{
  "d_expert": 224,
  "activation": "swiglu",
  "router_score": "sigmoid",
  "lr_router": 0.000749,
  "norm": "rmsnorm",
  "tie_embeddings": false,
  "beta1": 0.9,
  "seq_len": 1024
}
Below are experts of layer 4 (counted from 0) of a mixture-of-experts language model. Rows are named router (the router's row for the expert), gate (a neuron's input weights, with its number), up (a neuron's input weights, with its number), down (a neuron's output weights, with its number) and show model dimensions 0-255. Each number is 128 + 24 x the weight over its row's rms, rounded and kept within 0 to 255. Numbers have three digits each.
After each expert's rows: "mostly gets" lists some tokens that are sent to it at least half of the time. This comes from a sample of Wikipedia text that the model never trained on.

# expert 4
router:130150105111120124136151096129121134143164153118144132119125133144135127169125157089113164127160100182151136124136120092150116099118101132147113147167171114145081120154143117114156149121143176152178080108140143108126186127129072118137135103143122128150100121103158142154168138107108160151121084143101134135126191133119128145179104073142076137160066143074134156140130163118165133124130079112119117091129170115110130086145119145121112124124143133128126164148115117141120096176132125115101106124123095104114120093138147163131107116129087132123112119188098125134117123154106113150112119123143152137118167172137151182120100182143125142126144169103140105121111112117119147105113110118160124116123112092115116134128130135158091137130153130081133107160147107124096158172144161
gate0:150121135162138105108124125128132136078103137150148157069142120157084136183128150146179080118108097084123122140112124123118145129121154127098103132133153097117078126126088140103139143149147142148102139165154161111121103160154112101108131101156101103148131163136140130106145116131151170150130103116137120114092122144097126139143161132117138117142151145082098191150151125100149145152127090142101131092134128154142165093125145137172098161146133135125154133174099140175147123183127147136116131113132107109099168128043159163101118136137095110134148158159152108079106117154145131159126155106144150135095121139133138166140134121156106103116148088143083126180123152102088129101124146100144114169115122114150118108160132135150103089120097128090129136118121149135146128146099152
up0:152131153166068148108157154154160112157123139152160180147143144133126134168145116082107141122150102132097165076096139104148151110132112133120160172138120085149127114160136164129164112190146101100121143145105161144140122127115129151115109134144183178118139131116145132117124127107114150088122171166151136126134112107113073151171112152112121102126112147125116116113178137127131105115146091148111096106143146152136124124106136090107100129110122121107128127166120131134074155151139113155130146134206138118140135106132100116113126100146101129106130124137146122114105115104158106114098143177128150109156125144078138128118122112134078150152171129106137117141108124162112101174066113144104142122114131166106129146120109112147127149151127101109108200117116126088154113077110133
down0:156125112174141106125110139135112101085144096134107171094138132149123136101171137143094093135186126141101188138124165154154153148084129126146100146113143128149154122179132135110120140165158120129108129170081147126112154094111088162117143142133114146091152146147128092137162127151121139094160125154168116097107150146113121142168093113146148159168116117110142128123165158117114080145117127166156126103125140154145165144090118116135079152118109095110180100118140132147119133116152126094083126131146102147144086103169153115129106093073160145149140165108104123140150163111139110136103152164131094095138136139163157142119112128166150138123157111153143101117125165160111146111135106102130094115085130126156148107123130128127159091088104119139075107122122127131104138113106161
mostly gets: " David", " Richard", " William", " James", "ton", "ford"

# expert 9
router:137153150096133130132129128071135141098125134076144140110127144160153084216126116126156148108140114138133128134138079088161089083124109125117097152134120119096084095113131094133139133119110136145162094148162083094126147145146076130111134122148118135130140149138135130135123147135144110166086119140107099126134152168149118112192097118181086130124096144119102152171124126143142154147114128104108083149127152117121131064113098131133165150155162131126135153131162158157153128119140134104098119123113104083114140106158121177071088096142125164119113139173103141122148131143095127161112161110131125154115146160103152131141116146137126163163109116117154140123107107117156143104097108149153139114127123132158085127143130135143096193167136103089124142125134117123114144147147112
gate5:132117136100169122129128108116144110145116132131135108102083121134147081115166120133146159168135129155138161113132120153165099157173106099124089133121120181148125138133145089116110139111138153105143128127097151137116135128157085115091123132141141105115114144149091163142125132124089134109074132197113117127148095129116138151133105129147127117100109115089069165102110139145141191124133152146120131098106137125088134098124102140086124122119069124142143139116094141139105110106087175106135100132161106133143126123126131139132168125131131098067140137164089107116134138138187111102142183106099137113122129112160124140107125129087128155159101118130154148152169115116178137120104166119119097140091116138076131099137170123128138096112159143082147130093181119152125148124171158
up5:146088146126121113110105131127139142168133074088155156123134109089098137144134149135169081126110142108122115143139129114118145141136135139116114104154168116095164144129135141142097127123156119108163114120079126125140090041146140155150105129137131127099093101115072133130151117149151112128166169157132166122129128105126128115121170123106119110160126103156174140155108120184156114160117100119084105059127115135101093135121100075125123144163133119128147139133095181133126131078138123179102132157137103141148127130101108107138113103109133133114113133155122134117161135116174112148146147123108052162131121148091101130095116125125132116110111164138131165087129135104161145135144076136096128097141114110153170128142166118143111130133122090099136150135130126132159138075151140
down5:097137104132161091126115108165135142079134107117130152144144129157110112158125091103140112136156068104085153122124152100128149154130197108118124094125158153091089092113147123152164137135126102153088098100113115128117137125145155127159123126135136120104145104152176140099107126109147112184142138124157141138076162118128139120141128126138128157085134126167149150086154119144134112145113121047134088144134151137172130125077137063120124148193142160172099125115135115112161108131184140148114091107082128116128160121120146105141138069120106151156143157127135127116121139093143110099133139125130093160127126141120147121146149129139137126136129132142102089133131138116142104117147166131131133165149129126139131088136185153137109106106123107126121136120174144065125157143109115
mostly gets: " years", "ics", " century", " family", "ations", "ium"

# expert 2
router:134164095117185141137180128098090121089122156123122113087109159186177136142157136131121146047148099158131139132150116092179103126124112075127147107111109133095135095129097115112163132136131137148134098121151139089153143103109065125145127138130131127119088119161127132133142120138110130158140122086067122141121147126118114114146141129143145153133109113146103152162108164125126150108160138111114101136165153152088122127094108160182111130140133101117134145116164112146139114153134119084117152117107127105100118121140161162069122080139119159182096166146120136094153121107136096132129140159143101170120137159140141152127116116141093127108108142122129170117119112105143179123084122154164130095120122152142112129167147109151085145137158090107132130118080099138120132131133128
gate4:104105083130146112097131144141125113117142144154125083127124157153145125148138098146152164082076112159129096113088135103182141124146137165135164128119154102116094162085104143113130135142126122156181136137155164112110165115182113119124117125129136146119086151104086118136140172149171157118107122128094115128111130127100121159132140163117100081136127124110149087134135181137115127164134115126094163121137149128121134143145118118143121178111123140109121130087154173120158142119180122110120129152104088158091129118157112135104157095143148163157135120177141143142114112139160144099163116098124129104114153134160106146138097124176125099150081144075122112137148156110120124113095176126099181096109162077113139150130129119150131100160142131104132118158074124143103150117114105
up4:113131090170124129098138136170124146107100104165104134090148128103131148112127109111134148122133141136156107091136123132149120140086111122121173123124144128142129114110141133094108143139155117159165133150091168150126136092123142141074114178129145105141109143105121089110143118137128095126123161110147137135170085084097127142106109093148139129126155139120140110104109168170161135085141120133071116164140123132098109142137115137150126149107135101142110132150093120135137133094140126139096108103165124136134129143164181140127095109186190145100139119117180142124063124117157154100106122125183131105112121129139137100123145120132119135111072119110129177161114104200123089115101145116158149121135108145141153132154180108092136099129165129122138172136132085162106124076116104
down4:141152164150129175112126127101152131100122137173160100142085153146101135136118107128118093120109155126087171134112112109128123142158157100122138090118082127151137104147131105150152088127135110119112178121076125091133103088173167135081157116128103144139096131142119116110148128167122125097129128125093107128140153115131115127114154122114085137103095157167125134116148097098152127122155132170119103152140122115147139123178121122155136154113095108104153146143105081142089107118126158132146127120139140128085139098128132095115152137097118159131147087186138113131194141117097144149146137137115110097119183128158130094100141142114122121111114134157135081157145116100168139094148130104117124128077119071135192122128150153080084136117139165122090171140114157143116125125157112
mostly gets: " New", " there", " due", " pro", " post", " There"

# expert 0
router:182138134090132103148164108085135109139130131113117110090058152125145118145149098096127125106116071122118151112149122151175110121139130099110128122145160118093108106171147109107155129136105176151156116118169125125153139138142090108112153108150132138151095132138148154165146138124129124177099102119104114166162139167102108112157113122172111096136107133123084135139097118115111150122153124106097083119118125129119148126116114146138110124112141144097119169140149121161136084147146136121103139093112095123117100105143134140126099074120129160162093158123090138098139102147111116135080150137157116098090142110122162171117151154114121157137094174128108145153080124148115150101103114173180147146107114125169123106116119128129064135122138096153131139105092161137122123143190149
gate5:107148165138127125072116116132141158127148152118123114154162086099094086142099095139121164102186139155158092145107102166103121122093095129118130124136116144120143103136153094147111072142107132123117132099123116103114136176159161096150118145102130148125182100082145099119131118113108087152128094117119086110128154173094128127138157122151117109094130082134160152107121111102130160156119133171150157159099132146140123069096126107147100103136154188109164166084158117134112103123107129143135117117136101141157141114108092129080131115106086135123152108155151128154123112108083085131119103128102156167108137131091141099115148143153149125133109134118159151121130105107145143140125085124158130146162129134126128109129175152099138142135165125153173107108118114159135153159089130
up5:134126137106090107125155100143127149151141118085129087119143118100125132143151113165094133139151090177112142157127099115129163153129113163132145137122122153124108128143135176132125161196103125099127150136156109139139098112089126148114134169096136134139092173119103147146114150119099125126084136157141141143136096130107073121079115132092125133098107115097137137201140086140143073146174127125127145129119160134133086100148132192126135120111110115134128155131162140142176165102122116149152147142157099083107148136151142111111131122138119143130111155115147086133172169119098076136112112131118130145121143111130147077111108142070133154146078114101165142138138150130099150156095137106110120135152120135113126134097107136105145070120118148146136138115149089106158167122171097
down5:148147100095116117115114081113150135120148092131105142151101111119121161135120137141154106135111124128183119117149153108105119146156142106122095141137162179126130156127130103105167168154124116138090134127131187138115120153140097143089149126088088103117130106145144151129101129121105112133144144166119155152143105124123156178137097124148100118139129156175134140109151164100138144133135114126163120148122137127131103131134112138073135100127147119173127174173090123099097096085143159108173098106138157134158120131164128087122135159158120075078165136097151090130090143152118148120148151114118143117106090100106183109120140117106100156110095116147080112110183167154109136136106129147129128143144157139090171104105174133117112106134112147108146133120108148142156140109189157
mostly gets: " +", " =", "1", "2", "ult", " Died"

# expert 1
router:156142123110127106135150115096078138138137160111173144072114166154139110129164144156150151101134099142127152090136115092180101119104124093163132120157187127137117131132110118144143134136116163139156106126125148100141113134135094115093162094172149129147099120137139121164117129115101158149120109093126155117124124122119112126159130115167095089159099143127136172148103153125139155124090133109088089114150141143123119158076116106157105119161131119112130163131177119149141103130172157133107143094115137109124101090167140167117098100178119168172094127155118110097128144114083114127076133092131116167098134161139134123104103159128084127117143144115164149131105153114113141126146106136139129107125134132145150083118099158174106145136139120079154124109080156147147170172145130
gate4:126146139156109098137166132096133170152151131144128124133140099114109125141087090080176110102158113121139119131093111151159107136152124113103106152131154166111114106135116120126114177136168125153181141080123108151131093114083152110130115164097124097129162092130127113095108110141109131140105076128143119134116119110174129085150118109139145096117116150109137095145132170086090099109143091166146140152076147093155118105098123145131102112125142140126128132107120148112114159108105141151081112122089152151122124145165148094112076104125105121103114124125148155105136146094123098180101150124163157093120154134154083136084101119149112084138092162111102140141091109106116126118107091133165128146128161142102105177141164139128098186135097124107101150152116126120117111129140118
up4:141134130123097173133100114125145127160105148173131107121129117104118139147133113084124112107094098091122168099130121130113171127142126122157152132166119117121083142156069091151170131151106081144122147152130137117121093138133124124109135182080111133095108123111178114087169130157131183137139140117120112112166114126143057121137164114125120091133191128124104124147139092165122126133117114101118160180170116128117125127102102133173112091142156151128149105097100082150100130132151119101103080135149151135116132137155097120171155129138139124163127097169122131091140193116135122157124125119098138154151145099137115136098142146122143118094153132092073117127143108143090127121133155134109119154139128128127152128106171138149137115095133148178130157170119148137101127143166113
down4:144086136167145146170164133121107086134148111173170099097144071129120134111158123178099136127125159168196136125129141130141136095115136133162153112130130144150140152084149132097132070141109141162136155141151139133121150137109132103074096104124162117159086113152169111136133112133146149149139136104168142159119156129118136090150139099113108065102120121143130136103155147111113129127106100145143139080147139106137142174134101142118076129138098099117141073124138115129148132106112122143153137135157137125145096125078128092127147146126149093173104159129144160141168112101097122156105148150070134121127124127132128138124112137116136108115121106099107139154155142174142158174125116132119200145116130141120150134175105185116125109116160140160174113133126129136157134143127119
mostly gets: " H", " Ch", " Le", " J", " who", " Sh"

# expert 11
router:140179110098140101143130136112120132112150132098124090109114136116122102107155140147156161111120087170134153123145121111123112100112113099157090137165135108123109093131096099099113141109110183108111086150112161082138130135155130148131156116119131143121129088112162170186100133107149135149081138157090116144128140152113135120124111125183098093100111124113124134141110194129134149130168148121125068143113125122153075136095123129147105151160133136097094112114156154109180105143149139142099107116099115104142107103109145132111115112137149159143084124152122138096206085141116118147105156098124135169144153154098137159124085147139100126130108165112135081133090154104137157152077120136133114130106141126172093154145113155142088135140123109122141147131111129152124114163160157
gate0:131098153137141148108126114094123122122175126069112083088134155153152137154152112088101115142101117134120132103092165121122128137141146117109139149169095069097118130137107141143075096133132159085131149187104104158130165093155147136137165167102145154103127135142117090140116161124147116127137107166112116098091102164119132122124087122097118121147134113110110137112136131130125127112167123092093149132116132146140096127099180128140109144130143141182118139153176116108165122133133139128099106142143123094159107157123094106159139166141088149134102135167155166154175097107135129162092144115143112084095129124119100187141126114115109101143115123120110114135141128077131149073098135142174103128090158174138151124159121123137156120132134092149136174105105145125139127129131160
up0:111141119111121128101130155125150124160164136108125130090130161172140143119102110141102090141117106086099127165125112090089113127170163122113118124120149094134121125108101135109120163113143165077076118129123105179113104112145143146110111126138105171133114114081178110132139120105111148111129146200172138151101107102145121061120130159163130119136155125127175136106123065123183128129169130123108142135109143140147129106122134132114088123161126158095112105148157158130141147153165107137113137112141091088115147111103140120126148113149095116162134160075112138159154098119113122098123169146141142127136098097160100130164111122087107141130147100132120091141134166108141100091129146154129145143151136106159106091101103142163109137095101131146110127146146162182153111154100144
down0:133120100101129144102123159135108143103107145182114143117117114117107130131123106089144114122112163112127081150108108131135107124153099110200075115119127110124141123139137170134168138097152149166116170128131102083139147136093108120131128110117107119163129147192120156089120120105106163147184162104142116094081126130152129118112154090171120122124166165101156082124158105136135146111124163132146122149103150106138113160120097150133126074090127104196125139149126152150137128155154137135127124120156139155149126105151132132096160106165115165141104105114145098147107148175105130138153112127135143130125119162123140090122146087150153064098151123139104153132144117107100132122115136139110121156163118132107109135144155102138069124111096056122140103103145113136121138162164122
mostly gets: "%", " would", " re", " than", " did", " can"

# expert 10
router:152102113094183128150122119116147119116106162116108094141122170148120099131146138147098135091142094168129130167144101120165099100139101118113078140155148107136090100151141137120152118135100186114173109157137124121112168165145104123130122108115116122132104104137153126139137154125129161164131104115080122136115173140119103111151088115171098099131117134102105130151098137141106129104127101083111108152173147122098093109110116161145109118137152144096130158172141132107137113127101163106124120082113130152089130119140157137141160115147132159149088152160090128121165083135088110128077143136116157154107158147127168166141109165127108159105098142122113152134090113120144127102101107161159146112105136140172147117140138135172127130185130101084151173130110170132097160158150129
gate5:122097083122125124129115087082133145144160117164112090096127104135118112149172152147113086114084148121135112130116166113116149144087127122136113112133144089106157160132095143149141165162129070133138091117127137154120140134123106121133118138116105110134131129166158088112139117129133127095148102099077154090073173140109100164119144110125176135129153120124126121138127118126138115152166095119131103100143117122165108120100115152137101111165092133117121129127098104142120107126108099100152154147097171134088125128134148108153121128159102158175118198116120149126118138090137132145119156113163091175109087134154125085135127096118129115136113141122121138175106136073146120085151131097124169111154101129109142147131154127168107137146146094106093124138148106123074080132169073
up5:104124153115112105133125124107162130129097141140118101139098100087112147134139166092119095129124118109118098102134107112122149084135097169138146122135120075102124135120142135093150166143179152141161095106155146145117140105163103112118154115132105140133096128135152146128163121133083113111131145124098055132113168112131174139134143176159158082123114090176131110127140125108147132116136100155145103120117140112155164127133141166158112093121078153136126144106104149157138121181125135111126133163118162148139124158119129161140110126135103133190068115188101174143110125136173150131129087117158147139123143129147140133143108116152100095153104122164128168154108151169156134140139188145095109118148130138112119109127164141106116165152127145101143182140101138114119098153155092
down5:104134133113150118165117124119180138101172096124112113128151135065164144120114124128139126129123098126138130108106123141121143115087135120146117146128134097139116102164099168130165137083144132102155132120157125126093095137129092102171097128157138114114107121151123152092146149146096144142150101086110144150113118096134066139096101099147142127139100142152111103153116130156092116128135124131133079130160120153167086114144134132137151101072126140093139156164151140160105141122086112150120136057132137144123116136154136146131137131096136121091167135063150141105158113116135132105131038094137145127129117099153142114155149160134179138159124112111115112132075119121124100103149122085111136130166102109106142133098132122121104119126171116149154134110101123164130063146173117
mostly gets: " of", " were", " by", " are", " from", ");"

# expert 3
router:159125115131132074166149143125081111144120128119137123116105146145134119175130093167170143106140093171156156105128137109143123128137116134099117117142107077108092108129105109106142153154119134150127061139119143093173131119146119105106141121101105133172100113179178155141115160113138151158115111120098123132148161111123119171160099130164138143182113146147104165165131115120153114134134096098119107131112129106132122110092070122144117117155157169107128119147125164142147121121135142121106143107106102118095117112159102159101095131129077140124071140171092136075128120175121098147125114112097121119147151139110169107130140149143131159137116181119134155118135140118160180104095117138126150115107119102167101126178125145174121108161135114152150120137085125144085141149148122
gate5:130144131092127107123117153136154150116106113114131140111158118121155129100153085157128138101143174153107149114142124095147128132111099105120081165128145095144108108154127149128152080158130150121115097077228106122121168149112106162112146146111191107121122132139112128160139137148147162107164121137112149121118126143091134160113099108153116107151138120150087158109149142077140136151172160139112159088150131123143168125107123113185164155128085110137126114102122133163168125119178142077099141149095076132123172136129118113105125173116117109124102117136113110128122167139131119104115125162160166111124153166163126134112125103096125135143122131140148110118109179152124138136131104189102155163107082113158141140132133111117121107136089159132100161145134147143115136146108125
up5:128131137109108158124134148148125114123132144123127101127132107132127150146103129100143137111097140126112101116087088148131143081126094116093134171149115100175119142132130163119154111074145133140135100094143102147116119119176163117153145089117151149176095125168088141119123129156113110140148115107113137119128114137132124140143097131140149122142120134077120170107134154112055119134145135108113160115175129148119126117111182171117125162119064127178132153138116161115144125068127126066172137152108163133172172138115156117163132116159115113141147124144152085134142129163097141139128159153077114134116090114137173121165096153089139123144115152124091113104161131117125126134127184126110094131116129137157113114094114160183120137112120149102129137144136159090102150174096134
down5:154168167170104175135116147133138140150145127117154151119134144145123134115102132116147135115106133084098161088090109171100140078160117169082175118156099147171118127084134101125151130136143170117124119127134140150109141091182164100113149141109077130152109142137103140125161121128089122107119099117177116117106123117082122151114115097121126136142092105161134142167120121160111106134112150115148156144121152088140126169129127145111117111160132122100148166143099103138137097119153120115096121121129125132160100095111166160138093126115112101144157102118136159093129079086136117148114123123136122127111126104099163112070135123155109119121138130149126169057095175122109128127129129133106127102100175119131113179124144139166168126114113111134150093079097097125137087143128151
mostly gets: ".\"", "\".", "\",", " because", " but", " them"

# expert 6
router:155143122126157069156130098111093164073099151109139101101118141146152134130124156149117150139114077136158120109176099115159078123090131110111125122135112089104101075157117084128174098140125129109125134159180151104146118161125120143135166122104134184176145107183141159146139169112101104133106145133127149146156173142150086130143121108126096118155118163097134151112117155125144130108129128100118105106129166172129122159087127147128116137116152138123140143154150151126150101164136123141092128081129147138090091126131161159110110107112114153168091167143105146117136146130117138163118152100152130134083160162115129149128084145124127113154101158140120152155085131095133148116147102154108149101111131139120127120134120108166092134121112108125139169141106168103124171164131149
gate0:175120139127105115167134135128144111119082103110107135116121127105166142138139142124153146181144118114131136191117129161121127123131128119124116182138088146078114078124130146126093118117107137158129120137132134122128126124162089103129129122096139142149131171105141092112112120141175161147151113123112126182179122090136088127097141146153142101189132135126079096113115164142120131121169097139144111114115127118089138113121104120094091167113112122159159135157098138138136116135133163104122161178118155120102125113147151138128118147123154143103116145081164153147125159132143114139151176141136152153116088133131110125103122092102101114146090192139117103115125127102112109104103136137128122051083133157123080151108130111114097118100112158151089155156084188136128134128142106
up0:105142093122153122131147148103102146125165130105125108124081143127121093109160121122108128092148148133140115106141146090111137150143129150139118103111102132140090119105145098091134152110147079123077105153149102135157133110101123154102129165127110150120123150118112133162104108094169108106105117118149141150104127111096129137101124152121094175091145101165127057146137073168171143148134119142119147127127109141152123107155122135113122116165110109084132114166099118110138091148118143104119138112119133145144116128092077132110123133144169158143149103160124133102149092128090111134139167120165074096141142147123176142109112181156097130105157113130084171149112146134110135141145100090111108200133080116093158100087090173135137120144165127106152135128152107151121107140112156
down0:192120145120113115130119104094090157092169140098118124148079132151181134122138182146122120101134085125158118114122067137094100121121148143128127100158153135128098131106122116096099099127164121110119114089101144094163140148148131116148137150128144130102151118169117115089141141128107094131102137141108145088109163127150129148123110112106133123141173119124113146123127107122102116156174099133145087090154132109148104146127161130117127092123154095117127159117126140111099085108105169142122145153123094100128162111106146136158093132148108127125117062110152119164126113131148127176179121116120095103137105147158138158157097101131126148091148138145158137144148159098188114087121103094124150121143111155075122135083125165110141156093189126156106150088110138127128122114106136
mostly gets: " have", " has", " it", "In", " had", " where"

# expert 8
router:124111084131149085138154128117138113096121131118146158124112150129180090137158097083154133112128115127120123134146105150144089101100085103121117086146137123127097137126129119115154169125097130138176133175137151116137147146137091179112153082136136137127119120127108144137148150128107151135144132199107154087144119155092139146184118105115090106118091115110095119144093167102172200120153128119112118081136119152087134128061113175138129100156135162123133120148131154130149101118133157119096146082147128143123122082139131137129125099143120151135113169161125135101127157143132114104138125088151121128107130147119148161132091145166095104124140131103121150140100123116128094091069107179133156127158102131136125110135162125138080107116132099134148180126095133146122147123159106
gate0:123117113148108129132111095133104111140113130114166127111101119148128151138155135087113158122156146107106167117162085121146153144063092111117131154192114099153095092103118137142090117128127135174141123167116128098136131133137141099096160132107144142121123142051131169113130151151122167104102135150096117148142155139130121135123141103136141124116145150128109139131157100109105124151072138128124120108162138133121132125125099115140106095096133143130132112138172143123147125136117161082112151106162134148146146116156100173136138114096130137110151142187179123123082112115167124156113135126083144076130124111138157081055160123149091151117083167167112126134131113152138128156113140153113155084124078164116091119136110119110112150108148107118107122139179079118092130157142139
up0:126110099086141141099117145157158128106131131108099143124132109118120151137077156116105139113105110132136129124107123120117121155155179141148102116101138146103124097145123152167126099114128141136103116131164089165137125121128144107135077096131121132178091168116128078126135154130127092157134114148124102079145121120089114134117112173071142155114129161138108100106105156128121110105161123131162136165107115107144110091111139160076166177138169108165127147101135096147163128137182141126170136148139091135149185123172104160129113161146072148137090123137108145164138100167146123134113079139172099165104121144183099166151122120139105118169120112087154112131110130131109123152121138103131112153156109110133143162130134126124158110152128184164124128144119130137147174143127133
down0:146119144149120060120174141109192131110136132147113106081161111129152146137145185128111129165137195170143146122118107170130126111090131139122130144143103108128128141157107109123112137119109154123118135130125096138089111150126089108168124138180140132114144132124090146136165136102108151147092160149124123105099133098085134095121116120106122133095146132139134111130144120144127149109131083075117101125140127129134143126125174154177140125151098100086093113126085143141121142115098125146147112179155151100112120101184123186119161126119146159076138122102172098096102100145097080144123133073127139074139102145146109129165133127139108117152108078152142089142149112151112113151130119146121125134114134139109162076140130112102142165116118151132110126152125127134139081145118108
mostly gets: "anc", " rest", " ent", " Car", " dec", " rec"

# expert 5
router:140128136113155104127189096121135147082116144110139157126060175138171106154154144119160137095146115127141100128148104106144088101129126127114127136134144106151136100126107137124132136120088161162180128114155134108123124135102124138157132080134108143151145123159142140103156177120129115145124090122112118141125145142124123151158105094160124098118140134144141143138125145130155118094133105125108109132129161135118120117097123120144138103135135144123139139160127134134118078162156154109120140122132110122134071106146161161137099071146115202158114157149093146089131116144092125172069161085145127156098149135089153131123107134140075140130091142124155134157089160120097165122169095164139120116103111126188060108117121141163071146135131091122145142153116119155112123144157114
gate5:140159093172137128148108149126114149112075109156106123132173148139153142103158146161102193107096123144147153150085138110141130147132145140152081161104124183096122133107108078149125127143101088152150152140124126112144141142120128166127106141170159091101132109104111147141139124127125159110115105119093135134126110107095131139085164150134129076088154150182118165127134124117140112072096166141123141164148114152122150134146091163105189114114109108087172180118140108154101117138175164122090152133111118095142105140127116126123134144146142095148159141151130154140140108139125133163114127138163135116142138157133122111151116117125131097105104155133107175163111116142157164103115147109141115138127083108112123140144129111105089162168096161162107119109084150103156140128137113
up5:115147136136102129146117148154127141139161126064097136166122126088139108162105173093132099115109151099084126119129130087122134105168139163140107128096123088133083114122113117090135107118112149143108127174118116110109131164112147116122146150100147113109103067108164139108114085156111121130097099129097177123110156128140120121138109137129087160132119138152143127072128135098096114141071149136177168134135122158126117144151119124100162104149147092101146103122151128113097103125161084112142070122106131086130129112104115123152102142104129160140126112139167194130090088119126124117123152098159119116105102126117136163123105135125165141157150149164134087128134143114121110150085117108156139118132128087120139139095153121132152190161137088183165092133148135115131147155136121
down5:104087128113138125117093071154126143118080147133147105168164157163118149157129189159138100148112132085098145106124136158147135119107074164114176168104162137103135092068130110120120091134096182139122123163124134139168104120127185141165138100155151154143148141068109168092171135139152120104150136103100170132129120177163165159059169154114159118172091137161155104131144084126133118104133106126105148138146102131106126133130166132107127127181132152125128117080131150151139115141126097128122111118121117103131131127148133156113126109163145117108146144101133160143122114110133142123104153144105156133103170155105144121162120103110139146134164131159133099111143136122073123134106122124131132107124090131117114128120138095134104146119116098121124104145120139136132144162128111
mostly gets: " team", " season", " film", " career", " place", " name"

# expert 7
router:127129123107149115162128083099065123129118130114189084122121154140165129148150122147106146122130145176173145127139105143144111098154117132115138084159171114130112122159145098089183160161088134156154139137142110045163151130149113121094156098151128161128122108118144152143123139127091147144104115116128140175144121151145123132160109117120119128163107155135133134150113134088166155117142121109083110116146107135115096105123120154138121115157134137093081162118156139172170132156164137095080134132102084075117140132131137181135128110131117163125095148143105132132162143156079126151121148104166140151147151157113117143109130119094093152133121156112125140160115110145157141109088123152132132114118107116144093111146106130124115147152170096120152151106116161141094164165134160
gate4:127146147150160125164112140124159099125088136145080131171117107121169132155184142123145157181154122151166136120140135152135169107146106103094088168144137123136115121142103161149113175114132139170183116128166122118162120113111119133157116132130167142116160137095103148106148108111168114144157132157098103116136163137092140153120086096138101121102173146081107158121134150149105117072106102152150136114185131132138161135127110101145160138099100096159115122129091141083129101114148150136100143124102141100157178097136117110150125144081118152137171166141145097138155114123133155091093167131143125112134145147133142124154129110133130093169118143170170151167131116130128087148116102137105082151151113085128126133136157102146135120099125117158119136104126153129131106161126108
up4:162122122085173109120121163152180127127164150108137133163129132134142116155122140138132097106143160122110165134108138076148155155091115086082115121140132096106133159171130103109128091114155105133098109164160139105165091126139132186096127163117136100151143123136115149124111099101183140138131144131147160143139131127131135132072172118108168142147116137103129119143098121148123141149079130099132146130137138109131103165094113144134095139141073102096107151135149132147147133158160139150101115135150125139116159135124106170147141139113115157147126149143139144139141098131081116150137119182129164178135119123101132156131105155095112159083121145143117115136123088128134148112156149105083138137106091100151122108136156186158131141107144190069115130088118141110107123163086104
down4:157104118146139149119128152100143175133137079153164134063131161090091125129135129141141121135132138126104167146156138113161142173137097108079118096128125113105147154125112131148116149117126102097127159139151160139130152141150110122065129116141140141115113124090120153170121154114123152105123157134114134135075117094136162127108103126119125161142142090113106147135137075058144116154134147132100080110090148150086139095121066106115122103079137136148125136117132145162171154139113174103142141149094144120146147124135108163142147091119116114147108158103149145151100134124124174128083107191124115123143109127127138091094150149134117140105125084138106144144112176123156117148127126151156163093139138116149181175118143127139124157118104094120137111132172124148111152114084154
mostly gets: " the", " his", " its", "The", " The", " their"